From a checkpoint of a small mixture-of-experts model trained on Wikipedia: vocabulary 4096.
Below are experts of layer 2 (counted from 0) of a mixture-of-experts language model. Rows are named router (the router's row for the expert) and show model dimensions 168-223. Each number is 128 + 24 x the weight over its row's rms, rounded and kept within 0 to 255. Numbers have three digits each.
After each expert's rows: "comes before" lists some tokens at least twice as common just after its tokens as in all text; "mostly gets" lists some tokens that are sent to it at least half of the time. This comes from a sample of Wikipedia text that the model never trained on. Tokens count by the router's weight.

# expert 45
router:129119129105133104106151116118138153158130132127110150093130119137126144154154149124203125129147126132080117100139133187111142118119144132143209101121147128126141102115
comes before: " |", "0", ",", "7", ".", "°"
mostly gets: " century", " incre", " often", "ately", " Arth", " '"

# expert 42
router:140128093150136171073165127134115083138100128125155112123162135135178108126176154142116137121147108124095119125119160081156154144121143115110119134102139152123126122119
comes before: ",", " of", ".", " in", " (", " and"
mostly gets: " organ", " group", " title", " named", " building", " Company"

# expert 58
router:116135129144186076116140130098092117121117116138137131131147147123126112132133093099149118098101113155161137157128158103131126106164116101145135134128150109137137099138
comes before: " a", " the", " and", " an", " which", " been"
mostly gets: " was", " is", " are", " has", " were", "),"

# expert 6
router:135170130145128135099156120124139135146131160105134121119133128136105132161122127128046137109096103117116126127105154098161150125150098151131096150102166132119153136151
comes before: " ", "\n", "-", "5", "6", "4"
mostly gets: " that", " when", "After", " April", " mid", "ummer"

# expert 57
router:131126106095124096116113129113137110162111126142108156116099104032139127130117151137102138158130131116109122143136163107163121146123138141151143100113127139120102129142
comes before: "9", "0", "8", "5", "–", "6"
mostly gets: " h", " Ne", " H", " Mid", " fin", " human"

# expert 28
router:144115102128141120182149123146137185114126111135131132144096107122136110113106137131113104143108125120132149164129083111129119135143127124149060141132103132148157134138
comes before: " of", " |", " was", "N", " he", " is"
mostly gets: "%", " one", " list", " imp", " each", " population"

# expert 15
router:143142120139172119076133106113124143129100120147137137156136111108110058153132128121143140140133144142213099140122145125129111101108129113134148098214150095154141129097
comes before: "\n", "|", " The", "-", "==", " In"
mostly gets: ").", "\".", ".\"", " however", " However", " grow"

# expert 12
router:118096129123126139103148128139143077122149126127133127147124124144148165143109111129197142115144143130135118130134145077088117157140113128113135075096146134105134116137
comes before: " of", ",", " and", " in", " (", " for"
mostly gets: " f", " University", " members", " member", " Center", " Minister"

# expert 41
router:121139159115153121066142126136143122111144128104113176151102126150160151115130115149150172117112133132180131116103126099130131110115153122123108127099096106091129113150
comes before: "1", "2", " |", "3", "4", "5"
mostly gets: "ated", "ected", " described", " developed", "ai", " created"

# expert 72
router:125138139090100147124139124106140124136141121119119172123111150160170162181116149104126115129150131107109101116132034194163146124144137138118099166108152124131134115116
comes before: "1", "2", "3", "4", "5", "6"
mostly gets: "pec", " Ill", " further", " coll", "ec", "urther"

# expert 27
router:120124091111152067222143132131128135143116109126127145144106174169124173134146139120170104107107133166156098104101119207143133103084137135134115155141123131091129142128
comes before: "0", " |", ",", ".", "–", "5"
mostly gets: " occ", " sw", " tw", " bec", " bo", "ively"

# expert 56
router:136145085103144124114131115123130129154143123135126106128133120166106051106118121130188156120116113142168147131150074128035135141140130107163127117125128113140141144138
comes before: "0", "9", "8", "5", "6", "3"
mostly gets: " King", " Battle", " ident", " Northern", " Smith", " Fred"

# expert 5
router:145122135144091139114136106146115159129108070137152168123136123148080096107123129137174090132119148100123125112125141102144140150120128105140092131131117150148090147127
comes before: "1", "2", "0", " of", "'", " Carolina"
mostly gets: " Pal", " Cal", "en", " Women", " League", " Cat"

# expert 19
router:117106167134100083072070133113113175132131096112118119148163143062125116115118112139191109155115125145205097151140117090168121136134154128138132114129108165144130086099
comes before: " ", "ly", " that", "ing", " to", "ed"
mostly gets: " first", " second", " including", " Car", " main", " final"

# expert 64
router:136108133100101115131109122110128169135146113115128140138092149107133125109135146136095122115130129120090143103089152145101149152132100129110136057163138141126126115132
comes before: " ", "0", "9", " Conservative", "N", "eball"
mostly gets: " form", " County", " bas", " Open", " port", " Bas"

# expert 35
router:114127109172123124115121142151131131113132120138133130102139137135112149117122127137185161121130117113124113139078131100139121149116139130133150109175110144112128118134
comes before: ":", " |", ".", "″", " of", " by"
mostly gets: "ording", "See", " Succeeded", "incip", "face", " replaced"

# expert 60
router:141146097128120158185075121149121130132124129104132150152069134142107149116132135140106149110145107102160129098103147070131154124168152110143085116093142150124153142099
comes before: " ", "%", "5", "7", "6", ")"
mostly gets: " March", "ess", " May", " August", " April", " near"

# expert 55
router:119114162107137178077139119133127127099111088088121121148093120128150151117127078148175137142152125118126150138146134127085131128092116111149148141126131132146128097120
comes before: "1", "2", "3", "4", " -", "5"
mostly gets: " end", " year", " there", " rest", " day", " exp"

# expert 31
router:150126078070118124110110129127119074116125138154121113113133162117134098100140132124186091129114124128195138125115157137134113126124134148134106122161124148137144158082
comes before: " of", ",", " and", " was", " in", " is"
mostly gets: " film", " name", " man", " song", " player", " station"

# expert 46
router:121149132182106181194140132117128163119123113100112126102101126113100066093104156132162124136151135139103113116171151087081128130139161107122096050121117136137133140121
comes before: "|", "-", "=", "==", "===", "S"
mostly gets: " such", " organ", " Mc", " us", " prom", " Pat"

# expert 13
router:175126122148129094129142136135134137181122122146104132146112160106143080117116131122221114112139145113156147107114092194152137110118119155125133147135134132135157120134
comes before: "0", "8", "7", "5", "4", "6"
mostly gets: " conf", " del", "duct", " separ", " kill", " written"

# expert 30
router:112145135101121091118113123138120128108127103136125090149077148134106117136142132131195119139137138134093119136093086070100127134111123132137154123169118123153122100144
comes before: "0", "1", "2", "9", "8", "7"
mostly gets: "uc", " poss", " prom", "oc", " bec", " Mer"

# expert 61
router:109137110118131170150131103141152144137138149142090104171172114091119079128106128114207111086122119118114131165131134131131141152139111147128191148115122121141133124126
comes before: "9", "8", "7", "0", "6", "1"
mostly gets: " bl", " Bl", " fl", "era", " d", " gl"

# expert 23
router:132140123111131092112129118131129084146123149149143141117111173105152097091137145123153145129154135140125113104109135134081149107133146120123179100100075134125120139129
comes before: " |", "0", "9", ".", "8", "5"
mostly gets: " published", " released", " returned", " develop", " Elect", " wrote"

# expert 65
router:138122138121156081095114150136129134102120151130140107094104144150063057124112168120137116117180114146077167119128112071139131150161140129138108109123157146098121117150
comes before: " the", " a", "|", " his", " an", " its"
mostly gets: " in", " on", " with", " by", " and", " or"

# expert 0
router:116106150100121096082150121126144054124102137140096133105187127125159130141110117119140120165136120148173116179115134191152145107136079132160105099117136140149133144149
comes before: "–", ",", ")", " |", ".", "),"
mostly gets: " when", " where", " second", " First", "th", " third"

# expert 53
router:109116136133138054122108111128138139147130155117149134111120114127160180153135126128105143128136126124096126140120161202158115151131107126131126173124145112118127131126
comes before: " the", "\n", " |", " a", " and", " which"
mostly gets: ")", "),", " ===", "]", "\",", " of"

# expert 71
router:152108096122117212128159116145134108151110143134141113143142154091108180126133129111107088121138113144171129124102083097099137143122139141140210136131117138137143111112
comes before: " ", "s", " was", " is", " had", " has"
mostly gets: " he", " it", "and", " She", " she", " them"

# expert 67
router:141100077145125023129125125116121129163139139103131111107152128145144175140127093128116154108127123095105127128152154119114132098137153166125080139110100137103118186134
comes before: " the", ",", " (", ")", " B", "),"
mostly gets: " Thomas", " of", "\"", " runs", "ces", "ura"

# expert 9
router:154119107061150030101137127108132036124151117127115125140121133045133187130143119128102164117111150116161145118127146118105154117114114171127131139119129102162145160101
comes before: " ", "\n", " (", " W", " S", " —"
mostly gets: "shire", " for", "orse", "ler", " ch", "ny"

# expert 25
router:120133121113107061116130125133127149124135130137125101146155128142122183104130124156070155119152120129099111188099126107095130139127149135135089147131113135153117126145
comes before: " ", " was", " he", " is", " as", "S"
mostly gets: " that", " served", " When", " power", " member", " which"

# expert 29
router:110120149107153127143164117137114061097109146135145115111121133136152169145124117128126110146130119118094143147125163166143126142125082114132164111170157106123149118116
comes before: " and", " ", "0", " the", " which", " but"
mostly gets: ",", "\",", "See", " –", "),", ".,"

# expert 49
router:143135130160119074097127142097111146149137127126132114108147149136127151146142156105172140144143128140205120151132110055057091125151129117125211090139119137098132122102
comes before: " ", "-", "|", "\n", " —", " −"
mostly gets: " At", " at", "ph", "At", " Sim", " Ph"

# expert 34
router:134107181111117153092134136115146038092117139136133128175119127129148159119136126125085106127146119136094135099132133110082116103125133145130121105148111150125137138099
comes before: "\n", " ", "s", "ed", "ing", " in"
mostly gets: " New", "rew", " Team", " ===", " lead", " made"